config = dict(
    n_experts=192,
    groups_per_token=3,
    vocab_size=8192,
    tie_embeddings=False,
)
Below are experts of layer 6 (counted from 0) of a mixture-of-experts language model. Rows are named router (the router's row for the expert), gate (a neuron's input weights, with its number), up (a neuron's input weights, with its number), down (a neuron's output weights, with its number) and show model dimensions 0-255. Each number is 128 + 24 x the weight over its row's rms, rounded and kept within 0 to 255.
Before each expert's rows: a language model's description of what the expert responds to. This comes from a sample of Wikipedia text that the model never trained on.

# expert 49
It responds to: Symbols before codes
router [101 123 191 102 122 117 146 129 112 127 128 175 122 122 175 166 151 124 133 135 143 105 146 145 163 116 150 162 160 156 164 173 128 107 117 122 152 149 168 164 102 116 151 158 134 137 152 134 116 118 106 123  67 129 111 129 118 130  89 109 111  99 145 134 145 118 157  44  97 123 127 145 106 157 111 147 169 143 135 153 151 156  76 128 137 140 141 142  94 146 131 102 139  90  81 152 106 130 117 104 137 105 116 154 112 112 124 117 176  97 146 128 108  98 181 118 124 136 157 200 137 113 115 137 136 139 106  95 130 119 147  91 165 102 143 124 141 135 120 135  86 150 115  86 126 159 141 134 112 141 128 159 137  80 149 137 107 110 139 128 122 109 132 107 128  78 131 124 132 110 107  93 129 119  97 111  80 149 112 155 102 137 148 138 103 120  97 138 134 130 114 111 171 157  83 127 162 133 100  99 166 138 146 107 124 130 142 140  96 125 158 137 129 127  98 143 153 106 110  76 108 122 133 100 139  92 137 145  94 115 147 124 153 145 109 161 139 138 130  84 141 123 161 142 145 107 124  70 114 109 140 122 128 167  92 134]
gate0 [147 136 139 148 110 109 132 115 134 121 149 106 169 111 131 123 129 124 101 160 127 101 135 147 120 137 155 133 158 132 148 115 116 178 134 104 158 116 161 118 114 119 113 105  92  96 126 122  97  78 129 110 150 132 143 108 117 135 174 117  98  62 142  97 135  91 134 118  96 159 136 139  89 164 122 122 147 116 137 149 173 135  90 141  97 162 126 134 107 148 146 114 145 110 125 121 114 108 124 140 100 127 130 115 154 113 142 137 141 100  98 131 145 135 133 130 106 166 187 136 111  94 159 168 128 150  80 126 118 207 132 107 149  96 108 146 123 102 133 173  89 113 135 155 128 100 139 155 131 111 113 120  86 177 144 148 104 142 152 175 127 146 142 125 117  99 149 149 147 118 135 126 126 111  52 129 169 158 138 155  95 144 157 127 143 172 117 165 173 137 104 107 100 141  71 135 111 104 130 140 138 130 135 121 125 154 140 148  87 114 152 157  83 108 167 112 134 134 134 108 100 175 144 112  78  96 173 124 100 143 118 126 133 123 122 149 163 151 137  89 134 124 171 101 129 153 127 106 117 114 130 160 137 167 125 116]
up0 [123 161  95 112 118 134 119 127 116 134 117 138 154 134  82 149 168 121 133  86 112  67 155 127 129 107 100 154 124 136 113  90 118 112 177 161 127 136 124 146 117  90 142 132 141 127 162 113 117  90  82 104 111  72  98 146 152 107 131 150 103 125 137 155 118 109 152  55 115 119 130 179 157 132  98  95 128 145 166 121  96 129 140 144  57 121 126 152 157 143 133 141  99 113 158 129 100 109 139 123 182 131 118 123 128 128 155 114  99 141 150 121 100 102 120 110 146 145 176 141 126 124 176  99 134 174 154 121 161  94 126 149 133  95 160 109 104 126 149 156  71 131 121 132 122 120 158 129 115 137 134 103 131 132 144 131 121 152 150 102 137 105 132 154 185 114 133 178  79 106 151 146 188 123 110 110 139 104 107 129 137 127 129 116  84 114 101 132 178 172 115 160 129 143 128 119 148 161 130 102 167 124 114 135 127 119  99 166  99  98 173  72 122 150 119  93 158 114 124 112 107 127 126 129  93 100 104 131 134 137  85 119 151 142 140 136 150 143 105 145 120 111  99 122 150 110 141  92 117 127 126 135 130 137 111 139]
down0 [ 84 129 153 132 120 127  99 139 143  61  90 138 151 116 179 122 138 139 133 114 183 139 118  95  93 130  97 105 106 147 129 168 115 108  91 121 179 138 122 144 127 115 154 152 147 165 139 118 137 133 140 109 175 104 133 104 109 153 103 119 148 145  90 118 143 122 158 114  63 162 123 135 128 131 126 147  96 111 123 126 139 163  94 112 137 136 126 172 116 125  63 130 172 100 110 141 125 111 173 138 103  78 120  93 119  87 134 117 124 155 110 174  82 110 162 108 142 132 124 151 132 134 103 173  93 150 140 150 114 130 141 143  93 136 131 159 142 115 108 173 136 164 121 141 117 126 126 134 118 150 158 125 113 120 106 137 127 121 163 118 116 147  68 135 149 101 134 102 152 143 109 104 167 114 139 152 120 172 121 142 117 129 121 132  93 121 159 109 102 124 117  97 115 101 145  90 123 127 155 146 136 101 161 121 156 143 104 113 134 183  98 128 100 143 113 104 157 123 154 106  93 139 169 120 137 158 100  72 160 160 118 138 173 124 126 139 104 136 128  94 138 149 109  92 147 106 158 122 127  94 154 142 115 147 148 102]
gate1 [117 116 128 150 113 112 134 145 100  99 162 110 124  95  90 146 171  81 144 151 106 108  92 156 120 120 133 169 145 117 148 167 113 146 123 138 206 157 127 120 142 170 134 120 117 129 103 117 104 102  98 124  85 116 112  80 174 145  98 100 114 103 204 153 127 147 124 127 106 119 166 144 116 145 168 157 121 152 152 132 111 123 117 127 115 141 101 151 119 170 149  94 145 100 103 109  95 109  96 118 108 146 115 115  85 131 159 131 130 125 158 121 125 123 141  91 121 124 101 134 129  45 101 141 130 139 113 123 132 137  87  83 141 101 131 158 135 105  76 140  98 140 157 109 125 136 130 152 111 157 109 140  85 153 148 173 164 119 172 125 129 118 133 111  94 121 163 119 130 132 137 143 136 132 113 118 140 118 120  98 148 151 156 126 154 121 123 133 141 152 149 122 158 166 127 142  92 105 101 142 127 129 123 120 113 111 131  84 148 101 141 146 104 145 110 133 162 177 102 110 110 122 118 123 124 129 163 139 102 142 156  77 153 147 130 127 154  76  77 128 108  93  84 136 151 102 155 111 129 124 136 148 151  99 125 102]
up1 [122 134  69 130 107 157  92  82 145  98 131 118 116 116 115 128 115 107 103 137 122 155  83 151 131 157  89 133  91 122 123 153 147 132  81 106 164 121 123 116 177 102 116 106 108 164 145 100 151 159 103  98  90 121 144 121 108 122 126 118 121 148 127 146  77 158 108 106 157 127 148 119 168 133  98 115 135 132 126 141 116 101 143 105 148 105 102 119 175 131  81 101 100 165 134 113 149 103 116 131 151 137 140 124 143 120 108 118 149 148  75 100 140 127 149 140 167 121 118 109 149 139 129  91 106 105 123 137 147 175 127  87 110 131 126 130 123  80 148 118 109 100 155 130 180 148 103  89  96 150 133  96 158 100 119 126 143 144 107 142  87  79 126 129 110 137 129  90 114 155 153  93  97 136 145 158 149 121 132 141 163 129 151  71 127  88 147 160 120 117  95 143 124 158 134 142 135 129 145 162 113 106 121 132 123 186 153 104 157 173 142 120 152 109 111 144 131 147 100 139 134 120  98 143 132 147 139 138 161 160 134 135 165 147 141 111 109  85 164 178  98 131 138 103 111  99 161  79 130 167 120 103 141  91 151 157]
down1 [130 102 117 112 110 135 130 144 147  97 125 131  95 129  82 161 160 102 127 158 185 115  94 150 120 116 139  83 193 134 121  83 147 132 115 132 135 114 117 106 142 130  98 138 111 160 148 138 103 134  69 120 124  89 134 144  91 148  81 103 127 144 184 140 113 105 120  76 119 103 105 110 143 133  99 145 110 120 108 153 129 103  81 129  95 126 113 125 148 126  90 143 142 117 121 131 147 126 108 123 163  93  94 126 138  95 134 133 165  93 180 141 131 134 119 121 199 148 157 130  87  96  95 121 117 111  97 109 126 143 190 128 156  96  78 116 146 155  95  97 102 103 152 123 159 130 130 122 127 132 159 126 130 143 114 131 112  87 162 126 138 103 139 150 159 162 158 121 109 128 155  99 126 141 107 136 105 119 150 133  93 145 167 147 144 147 100 104 106 144 101 181 151  81 121 132 127 124 110 113 131 105 132 121 184 132 113 128 111 115 122 139 155 130 123 146 126  93 163 116 123 153 119 151 110 132 136 174 116 113 138 135 140 133 148 151 113 137 159 137 128 145 109 181 170  98 163 127 147 139 158 164 127 103 104  99]
gate2 [178 122 148 136 136 120 153 111 137 123 132 139 113 117 113 105 142  50 155 151 144 121 115 133 157 112 130 102 134 139 129 132 127 132 122 147 150 136 152 143 124 121 134 209 148  74 104 164 110 141  92 122 131 127 105 117 129 131 125  45 122 150 118 129 126 138 146 118  73 113 119 143 140 149 140 136 159 115 135 143 159 138 124 142 105 178 135 147 130 167 145 108 125 117 123 113  82 137 100 118 135 134 126 113 116 113 183 129 112 110 140 143 138 112 162 141 123 168 173 151 105  86 165 123 108 152 117 132 176 104 150 131 135 110 150 195  71 103  95 150 130 127 155 118  96 115 130 143 111 160  94 128 118 148 137 153  99 115 152 141 136 132 111 144 109 115 135 172 118 137 127 116 160 110  92 116 102 102 140 107 127 172 145 126 135 144 107 107 132 136 146 150 166 147 120 124 120 104  99 110 151 129 179 146 166 118 103  62  86 143 126 120 114 173 145 107 142 130 125 160 151 141 137 108 128 130 139 143 119 125 134  85 152 191 122 152 117 116 117 120 136 140 145 145 155  93 142  90 111 135 195 167 164 157 144 119]
up2 [128 100 111 129 113 109 170 149  93 138 135 101 128 119 177 139 142 108 113 116 128 126 127 134 115 161 146 115 153 110 152  94  95 144 119 154 147 107 109 118 122 156 176 171 115 119 151 170 120 129 100 138 144 103 121 101 150 168 147 101 136 150 111 125 158 145 120 139 111 118 159 157 119 114  98 150 151 134 100 113 143 141 107 163 132 154 103 117  96 151 149 141 159 138 135 113 103 126  95 154 140  94 114 129 150 125 154 141 150 141 177 213  99 106 130 122 143 137 142 126 159 148 136 141 123 115 141 146  92 190 151  95 106 108 105 120 164 138 129 110 129 158 112 110 127 121 139 137 109  92 147 190 103 131 137 129 153 134 137 101 151 150 128 128  90 125 160 103 132 104  69  91 108 147 122 128 132 124 123 124  72 117 132 103 115 143 103  80 133 116 130 106 164  92 109  93 166  83 130 119 110 178 143 137 109 117 128 105 108 126 119 135 120 159 157 124 104 137 145 179 133 143 122  86 162 159 143 120  79 128 133 103 167 159 136  96 108  97 154  92 162 181 145 164 124 136 147 133 122  69 129  88 110 151 121 110]
down2 [150 159  99 110 119 129 121 140 150 158 185  99 147 170  74 181 128 125  98 114  52 135 117 127  99 132 114 110 101 126 136 118 120 140 160 116 119 150 132  80 100 114  98  75 138 144 108 102 144 141 123 111 128 137 153  95 151  98 132 137 112 121 148 128 146 123 138 141 136 100 148 113 167  81 140 146 113 146 116 102 155 127 106 127 136 128 124 111 122  83 129 160 139 133 162 136 164 108 137 107 145 135 133 118 132 108 114 103 110 111 128 122 128 105 135 175 114 106 118 134 128 133 152 108 159  81 152 139  76 106 122 137 148 120 136 129 191  79 113 125 136 127 153 169 123 162 141 132 155 111 101 133 137 169 144  81 122 128 132 109 117 113 117 171 124 101 149 111 109 145 153 173 115 122 170 157  99 161 125 146 130 111 104 135 110 151 115  87 188 132 135 122 133 134 117 121  88 120 138 148 131 136  88 131  94 148 181  79 159 135 106 144 138 158 145 152 118 188 133 141 127 100  84 121 136 115 122 156 172 183 135 129 121 100 150 140 154 107  99 138 112 124  87  96 111 153 131 113 167 115 124 114 163 116 128 171]
gate3 [116 111 110 117 140 124 133  86 156 164 141  88  97  79 152 112 137 113 144 118 153 109 155 139 136 137 105 191 145 165 127 137 115 133 138 136 139 174  86 138 168 130 123 118 146 152 115  98 114 118 129 130 106 146  89 155 137 115 100 163 149 156 137 146 109 134 125  92 116  95 146 131 138 157 149 140  92 130 111 134  93 132 179 137 124 146 150 117 163 130 133 156 150 114 159 121 127 110 142 110 157 156 130 166 158 165 134 132 111 134 137 125 123 124 140 161 116 154 103 123 101 144 118 130 181 103 121 142 135 106 189 145 120 126 166  85 121 170 104 112  78 119 166 102 105 127 117 134 127 156 130 120 104 133 144 104  81 135 176 162 146 129 105 132 117 118 118 158 124 145 126 169  81 119 176  97 126 122 114 141 122 154 140 154 155 129 140 180 163 148 174  93 121 163 115 121 131 132 119 103 118 152 170 149 115 145 139 125 113 140 138 124 125 146 112 191 149 129 109 160 141 126 185  57 141  96 132 125 135 142 149 130 134  88 141 131 169 149 151 139 105 180 107  94  90 106 146 141 155 114 113 127 165 170 134 139]
up3 [145 126 171 133 176 135 126 156 145 121 113 120 108 138 126  95 132  88 175 131 149 160 151 171 137 159  99 111 107 122 126 144 110 138 192 132 184 177 115  93 136 164 130  75 140 130 123 102 135 109  81 136 157 112 126 126 140 124  83 117 108 164 134  94 102 194 132 103 108 110 152  86 142 122 171 138 115 128 124 145 146 152 140 107 155 141 120 161 146 139 105 133 129 151 124 117 148 142 111 144 130 116 125 158 137 140 119 118 134 122  97 117 110 149 171 145 129  90 149 133 112  85  63  72 154 111  89 129 163 145 144 149 147 127 149 111 149 132 131  99 119  92 155 138 149 160 145 123  79 132 155 154 145 145 100 111 147 156 149 142  73 106 132 140 141 130 110 123 144 145  92 120 114 103 134 128 161 141 138 112 118 167  84 121 133 104 133 120 176 122 121 115 125 140 156 136 109 102 104 138 164  85 157 156  72 144 126 121 105 115 118 130 128 106 111 152 161 146 113 124 127 145 146 116 139 144 102 154 130  88 117 133 169  72 142 136 142 108 169 149 127 150 132 135 121 157 105 105 157  78 138 134 135 118 159 166]
down3 [ 93 130 116 138 137 125 118 150 177 155 113 120 104 167 134 171 161  99  94 139 153 152 126 116  93 110 146 120 132  75 126 128  96 184 158  97 127 149 134 150 124 137 145 159 141 141  84  89 155 123 144 106 172 120 143 102 144 114 114 133 130 133 138 155 105 140 146 106 117 137 155 118 170  98 130 145 135 120 107 129 127 122 144 144  78 127  95 122 137 109 152 125 120 141 129 145 145 120 138 140 114 104 113 149 172 111 170 136  99 149 126 182 118 146 138  98 114 108 135 139 130 154 157 145 137 158 150 130 151 142 112 167  88 151 137 112 102 156 117 116 102 103 118 108 112 100 153  98 167 109 140 141 146  54 129 126 160 129 109 135 171 127  94 139 156 126 141 113 154 105 114 142 138 133 112 148 109 105 170 125 111 136  77 170  97 140 151 148 105 130 130 166 123 125 105 112 105 103 132 132 129 147  82 122 163 137 125  83 109 111 123 135 200 140 122  84 109 161 107 151 172 112 170  89 120 136 111 152  85 162 168 180 155 125 146 118 136 124 120 144 132  56 112 124 132 113 151 107  82  94 124 116 127 100 122 116]
gate4 [ 96 121 133 161 182 120 144 161 108  72 134 102 124 128 169 117 157  93 111 141 188 108 158 111 123 109 174 155 143 133 155 124 130  99 113 163 102 133 165  83 142 122 147 112 106 103  89 168 116 101 128 144 132 142 127 121 149 149  86  95  86 138 117 118 161 109 161 120 117  91  97 129 112  95 131 130  87 133 107 158 135 128 102 117  84 173 126 104 116 154 152 118 159  93 115 148 138 156 138 113 181 107 134 147 116 101 140 138 137 109 109 172 122 115 125 102 133 166 150 162  93 140 138 138 156 146 123 107 132 123 166  90 112  87 128 137 158 106  95  86 135 165  93 124 115 103 121 151 113 118 125 158 136  91 155 137  68 132 150 120 168 126 125 136 116 142 110 148 167 133 123 129 126 100  93 102 125 112  95  96 123 104 176 120 126 134 125 116 172 120 142 154 159 142  98 123 128 105 117  93 119 157 118  68 108 127 132  89 131 117 127 144 128 145  89 122 182 138  74 124 147 152 142 116  98 144  97 140 109 129 119 136 135 148 148 126 124 133  87 113 139 132 149 137 166 125 120 151 137 156 153 134 132 149 102  87]
up4 [158 128 124 121 130  97 165  82 146 142 141 154 155  95 110 149 108  85 126 160 157  64 125 152 160 154 179 120 139 110 180 166 100 129 143  96 150 164 108 161  84 145 134 143  87 122 107  70 122 128 126 122  99 143 128  86 169 140 104 139 123  95 110 102 139 124 131 138  93 115 141 149  98 123 195 117 129 156 141 123 163 125 144 136 102 155 127 156 116 144 154 120 136 113 113 131 149 155 114  92 120 114 136 137 131 115 133 107 115 128 124 110 106 111 169 133 127 118 125 140 121  64 135 128 133 120 133 138 145 128 102  77 124 103 116 137 126 150 141 169 118  73 130  67 115  98 133 172 107 130  92 165 114 152 146 158 125 126 132 138 184  79 128 114 107 126 129 136 133 114 115 144 102 168  97 128 140 160 163 107 101 139 161 120 184 164 122 131 137 116  97  81 149 158 120  95 139 123 104 144 110 130 149 126  98 101 136 134 117 111 149 126 113 147 128 155 104 135  87  99 142 133 144 127  84  88 154 148  74 107 141  99 172 126 121 119 131 155  84 128 156 134 113 147 128 134 134 115 113 135 134 131 161 149 130 134]
down4 [132 133 140 114  79 139 129 146 123 146 161 155 124 130 112  66 119 157 105 126  83 192 139 145 139 124 134 127 102 148 112 152 132 142  70 139 169 129 114 123 106 120  78 100 127 106 174 170 132 153 121 148 138 135 121 113 124 118 143 135 118 135  69 108 120 107 127 123 143 133 135  74 135 149 121  52 177 127 112  85 113  96 118 160 161 121 113 106  94  90 101  79 114 109 145  85  88  96 133 158 121 147 144 127 142 146 114 135 124 143 197 109 156 130 121 128 153 112  98 110 180 134 136  98 117  93 126 112 145 177 112 106 153 125 152 128 121 158 126 117 110 133  74 151 132 128 139 126 129 168 123 141 145 107 110 134 175 108 119 149 126 120 107 164 126 115 129 133 166 155  97 129 136 134 145 142 126 125 108 152 143 100 115 127 171 122 147 150 109 123 133 120 122 109 163 114 145 173 143 132 118 109 123 144 147 131 137 118 102 155 115 132 133 111 111 126 120 142 146  94 154  97 100 170  72 142 128  87 152 115 134 105  71  87 149 175 154 129 133 122  92 135 144 131  88 103 107 117 124 124 138 130 118  97 128  89]
gate5 [139 149 109 130 155 120 143 151 147 129 145 125 128 157 145 160 147  97 120 141 125 149 193 158 116 119 147  98 143 137 124 152 112 128 198 112 177 160 180 108  75 127 130 178  97  93 169 139 133 122 119 136 123 114 139 109 138 153 143 142 125 100 143 111 123 125 133 109 147 117 107 120 120 107 171  67 130 145 211 154 114 116 103 128 139 125 127 111 134 129 139  97 160 150 123  75 105 196 126 121 120 156 149 115 135 115 156 137 143 123 128 143 146 145 102 126 137 135 143 124 130 111 182 148 130 107  69 130 129 124 124 123 165 115 105 118 123 123 155 106 145 161 164 185 125 116 129 136 175 143  60 137 132 144 132 145  81 106 108 175 147 128 139 132  91 134 114  99 127 144 131 115 126 144 152 110 121 151 123 130 158  90 131 151 133 175 124 150 151 119 104 143 137 128 121 137 170 135 137 181 124 116 106  93 144 134 163  90 102  88 161 151 114 148 122 138 138 114 123 103 117 125 122 137  81  78 106 102 105  93 149 134 145  92 125 138 116 152 119  91 106 152 129 111 173 142 107 141 104 119 136 124 147 128 125 133]
up5 [149 130 115 139 122 119 124 142 151 126 110 113 120 147 151 154 149 130 174 160 123 161 145 148 156 133 151  70 114 117  98 172 116  98 170 110 118 110 176 161 138  91 100 189 113 113 121 110 143 171 107 146  96 127 177 115 118 136 115 114 134 112 153 167 119 127 102 124 147 132 155 153 107  84 134 135 133 101  98 166 105 161 100 149 158 170 101 107 142  91 117 120 147 140 151 124 137 128 166 110 156 143 137 143 143 122 118 139 106 155 120 131 119 154 151 135 131 161 146 116 150 175 150 162 158  87 137 123 162 146 130 132 113 135  89 113  99 167 167 131 171 134 132 180 160  91 139 117 116 172 138 126 134  87 103  94 107 147 110 161  91 109 133 127 152 145 132 143 135 153 140  72 124 104 144 157 129 144 153 108 148 137 129 153 126 148 146 109 167 104  99 138 127 152 125 148 115 136 105 152 127 124 135  67 135 150 123 147  87 129 101 104 146 134  89 109  89 119 138 124 113 118 105 111 126  78 154 122 155 106 128 113 144  95 136 160 115 157 139 148  81 153 129  97 175 160 147 109 141 168 121 143 170 155  92 129]
down5 [ 87 101 102 118 141 113 176  97 109 117 143 119 154  96  84 112 147 104 115 114 176 133 169 106 132 115 125 136 122  96  48 123 137 113 149 136 132 104 153 167  98 125 151  82 151 124 129 160 148 138 128 109 143 116 155 155 119  96 116 189 160 118  95 146 143 156 118 130 137 131 120 109 117  94 131  88 133 140 131 109 134 113 116 115 120 122 124 184 179 149 134 102 128 136 105 126 138 141 157 113 138  98 113 159 118 118 136 155 112 138 119 112 135 126  94 113 161 120 154 119 130 180 143 187 137 105 108 134 139 117 100 121 139 132 143  96  85 102 153 139 166 117 105  74 125 153 134 115 151 112 141 123 130  91 137 124 102  68 151 124 129 185  91 133 114 113  89 140 164 132 142 153 133 117 129 144 158  62 144  97 129 105 161 156 130 138 108 167 147 126 116 118 131 140  93 174 137 141 112 163 109 136 118 123 125 129 107 143 112 123 131 133 100 133 114 112 130  93 133 139  95  93 173 112  76 139 129 120  76 140 109 149  82 168 144 114  97 159 129  85 109 159 129 133 148  90  89 152 133 142 134 118 111 138 152 127]
gate6 [ 99  91 145 121 143 117 155 163  87 120 157 141 116 130 134 138 162 144 133 106 108 145 132 142 125  72 145 123 141 141 142 108 127 128 122 151 151 154 157 124  95 146 122  94 112 135 113 127 124 101 116 140 101 122 116 113 167 116 100 117 116 130 152 106 141 123 166 132 127 115 133 116  79 116 156 138 143 110 151 104 129 159 103 136  87 132 161 125 142 149 141  64 168 119 157  94 127 125 168 102 101 146 181 108 107 157 153 167 108 105 153 120 138 132 136  99 124 130 121 153  91  96 115 124 121 128 112 135 171 143 114 117 145 107 132 178 148 119 106 153  87 153 152 107 127 106 134 160 117 135 127  96 106 160 165 156 113 142 111 147 132 109 126  96 112  89 155 134 150 124  74 144 139 132  98  62 148 121  91 119 128 113 145 125 144 189 105 144 158 124 119 134 144 159  71 129  97 106  93 110 111 133 149  57  98 108 135 112  94 125 162 130 130 145 142 145 119  96 130 143  84 160 195 139  93 109 143 153 148 124 119 119 104 146 141 131 175 137 110  88 153 134 105 157 123 105 161 134 124 164 163 135 107 145  78 131]
up6 [109 125 123 135 146 135 100 152  95 132 120 104 140 150 131 142 159 121 117 134 119 145  94  84 125 138 127 155  81 122 124 139 126 130  88 103 193 150 134  85  99 168 110 122 132 148 131 111 135 130 131  93 142 157 132 119 173 138 104 109 118 132 112  92 119 160 155 120 138 143 169 141 112  71 175 142 137 134 130 135 136 119 110 141 124 138 165 129 162 136 124  85 154 115 149 124 124  85 146 143 115 134 144 141 128 159 133 112  90  95 159 125 143 127 132  95 114 129 111 130 149  92  68 108 154 139 160  88 158 164 108 132 111 133 128 115 135 160 135  98 126 152 149  88  96 125 145 154 146 140 177 106  93 117 172 174 123 181 132  92 104 127 129 126 129 116 111 123 137 153 133 152 143 159 126  76  89 119 128 110  79 113 147  96 132 122 129 115 182 124 123 127 130 186  93 126 116 117 139  80 149 129  84 124 106 113 147 136 108 144 181 112 127 143 156 168 144 136 117 117  99 122 180 123 108 131 148 174 127 158  90 105 130 108 143 153 137 132 163  92 125 130  66 113  95 124 154 114 122 165 143 128  77 140 113 115]
down6 [143 156  88 136  86 150 102  92 117 126  93 180  57 153 126 110 130 121 141 157 105 155 107 131 157 137 159 141 114 129 158 134 125 103 145 138 122  92  97 140 146 119 195 131 138 123 149 118 120 131  94 101 166  99 141 174  80 144 125 176 138 101  93 163 111 107 132 137 144 104 144 125 144 125 160 139 128 138 145 114  89 131 121 144 117 177 113 161 107  58 117 128 149 123 117 105  89 122 143 169 135 130  94 143 104 113  98 150 140 117 161 111 126 187 112 181 159 176 119 143 146 136 132 150 123 132 126 112 106 133  93 136 103 103  89 147 120 119 126 111 137 126 130 130 130 155  98 129 168 113 139  87 115 135 147 136 121 129 146 123 143 147 137 141 116 110 131 148  97 122 134  98  98 128 122 159 125 132 114 136 131  98 148 163  49  97 159 157 122 128  95 145 127 146 168 140  97 139 179 158 120 104 150 151  80 118 117 145 130 131 174 153 155 138 110 150 136 169 121 107 172 121 106 107 109 132  84 162 158 125 146  84 127 132 118 137 146 161 131 106 118 122 122 160 106 103 144 136 141 121 114 121 116 140 117  92]
gate7 [133 117  88  78 142 130 129 119 122 107 158 176 144  97 173 119  97  95 128  91 143 135 159 113 101 104 112 125  99 100 214 143 157 129 115 129 157 114 133 114 116 134 112 165 129 124 131 140 165 155 161 103 135  66  76 116 140 119  97 110 129 161 153 164 153 136 160 102 106 156  88  82 110 132 138 111 113 125 177  95 125 155 115 119 126 142 125 149 144 145 131 155 145 133 118 141 151 124 124 120 159 107 103 141  89 145 138 164 105 133 161 117 139 124 113 146 131 131 127 143 137 133 100 143 152 102 133  87 154 126 115 152 156 104 101 122 175 138 128 144 123 121 140 153 124 129 148 140  77 118 138 118 130 113 159 169 123  99 157 130 132 129 124 140 111  78 153 160 135 118 118 148 117 143 153 157 116  79 105 150  89 125 121 124 136 144 136 141 151 168 123 157  83 104 140  73 124 146 100 143 143 120 169 107 151 101 114 144 109 148 188 137 113 117 132 113 134 100  95 118 130 125 100 134 101  77 134 122 133 112  70 180 114 121 147 191 167 123 111 130 150 129 137 149 113 104  69 119 139 101 119 133 135 120 106 129]
up7 [147 138 133 139 123 138 131 157  97 130 189 134 161 129 120 160  85 123 118 124 141 139 101 135 122 188 113 102 120 161 176 146 148 136 139  79 119 120 132 140 101 118 173 105 139 174 142 121 153 133 113 120 150 106 130 123 125 161 111 146 158 132 112 127  77 127 139  95  78 160 134 131 140 165 142 136 147 131 163 120 153 130 120 160 126 154 139 152 186 109 114 165 132 143 184 129 165  60 111 120 181 126 141 152 114 114 154 140 148  69 133 151 133 130 136 129 165 134 135 138 132 110 131 116 110 116 104 120 148 170 131 133 138 131 112 129 182 128 105 113 142 137 144  76  93 155 175 118 111 113 131 139 114 116 136 117 141  97 129 121 136 143 153 170 125  69 133  88  87 143  84 112 146 122 146 143  73 121 154 116 102 148 133 112 102 129  99 123 131  99 104 127 125 140 113 132 117 168 131 149 132 119 174 123 163 108 133 143 124 150 188 145 154 147 152 134 117 132 152 107 128 128 122 123 151 129 157  84 151 132 155 116 129 124 148 116 148 176 136 123 135 181 158 180 117 122 128 118 137 139 106 113 114 170  96 183]
down7 [ 99 132 125 162 130 182 117  92 126  85 109  96 138 110 154 145  98 131 134 118 139 150 103 146 125 160 121 138  98 111 172 116 126 113 128  93 110 149 110 100 144 139 135 117 134 149  84 104  96 140 118 131 168 102 125 142 105 160 148 118 146 157 138  82 104 102 118 161 131 128 138 125 129 157 116 136 116 146 125  80  94 131 126 114 124 160 127 127 160 102 175 149 139 146 119 104 116 141 141 135 120 100  72 136  99 166 172 113 146 145 130 121 147 152 111 108 182 129 131 143 145 109 106 161 179 123 105 106 163 123 122 134 117 147 162 107 101 136 109 144 132 127 100 153 100 107 109 162 162 100 135 160 146 148 163 114  74  98 112 105 122 184 109 159 121 105 126 150 113 109 133 166  92 103 162 121 144 109 126 114 124 158 128 120 108 137 129 135  76 130 108 130 141 137 161 111 181 126 162 135 146 183 122 130 168 118 124 148 150 123  91 149 129  67  83 163 134  90 153 117 139 134 149 139 151 146 157 137 143 123 153 119 110 169 137 148 111 107 115 121  99 175 123 149 135 162 127 162 182 136 175  99 105  89 120 114]
gate8 [ 58 110  80 148 154 124 114 167 122 105 181 133 155  96 169 111 121 164 133 132 130 129 193 150 168 124 140 107 128 140 112 119 123  82 121 125 161 153 136 130 146 101 129 136 123 121 121 107 101 131 133 152  95 100 125 128 106  83 148 150 165 124 131 155 135 111 151 136  87 164 167 114  95 149 111 104 149 133 170 129 157 156 113 103 128 144 121 132 126 135 143  73 149 125 107 117 126 139 153 117 196 158 126 129 142 112 173  90 132 117 166 105 149  99 135 110 133 200 121 130 108 106  90 114 130 184 123 142 133 135 122 123 132 121 147 150 112 136  60 137 111 121 184 102 126 104 137 157 126 145 101 126 120 182 116 144 115 130 139 179 122 134 122 143  97 121 142  82  96 144 119 104 112 124 123 138 139  85 178  86 158 135 142 146 117 130 143 140 106 105 134 152  88  95  88 143 126 118 101 137 114 162 139 139 142 153 115 132 117 125 124 153 141 105 130 169 118 125 110 150 143 138 118 139 102 109 131 157  97 156 126 153  99 153 100 156 112 108  99 105 142 159 133 137 159 110 135 174 126 155 124 120 127 100 136  99]
up8 [111 160 135 116  84 133 132 112 139 136 161 147 151 121 106 146 135 124 104 129 198 110  69 126 122 142 124 154 125 114 169 114 133 138 140 122 106 113 136 170 104 119 128 137 123 131 190 134 140 145 117 105 134  97  82 109 120 125 143 137 131 134 159 168 145 129 138 141 127 135 134 173 123 146  91 136 159 137 131 129 145 126 108 116  71 110  98  65 137 117 123  91 149 110 162 107 134 111 165 137 163 159 101 113 109 115 139 126  90 125 104 135 172 142  85 111 120 106 100 139 150 168 145  87 140 112 143 129 143 142  93 129 121 115 125 101 164  99 152 158 121 122 100 121 100 131 111 130 104 136 132  77  99 151 137 112 180 135 109 139 108 141 141 119  88 120 142 125 142 100  96 124 123 118 159 120 162  82 138 131 143 144 151 117 135 113 124 165 128 148 113 107  85 164 113  97 151 155 172 158 105  82 134 152 122 114 137 143 133 154 154  93 117 127 150 153 157 103 134  71 136 139 145 120 124 118 168 161 125 146  97 147 171 146 160  74 132 139 122 149  78 133  98 176 132 126 162 102 108  98  87 131  90 147  82 112]
down8 [105 111 143 124 121 111 120 108  86 139 138 110 113 102 146 160 107 122 146 108 137 179 150 124 130  96 123 146 104 109 126 118 113 119 102 137 124 173 164 167 132 135 155 151 120  98 119 120 112 143 142 123 122 177 149 106 111 111  97 144  78 131 140 134  90  90  99 112  94 110 104 119 113 130 147  73 125 121  77 160 107 148 112 116 128 120 155 119  93 130 116 126 148 154 138 112 102 114 118 138 130 121 136 183 116 103 146  66 108 124 118  72 111  99 112 113 123  87  92 114 141 152 127 151 129 147 121 137  85 130 130  96 135 133 142 142 125 141 176 112 152 119 140 165 137 132 142 114 131 104 161  98 130  96  84 121 134 126 123  88 123 105 169 131 143 100 137 135 133  78 158 152 117 143 154 146 145 170 107 121  97 119 181 100 152 112 107 149  99 110 113  80 186 127 144  83 131 157 116 130 142  97 135  86 100 126 158 141 160 148 140 134 114 107 127 103  89 160 101 112 131 182 121 117  95 134 144 109  81 134  47  97 151 164 143 119 127 124 135 111 153 101 159 146 120 130 120  81 155 147 124 146 125 151 134 140]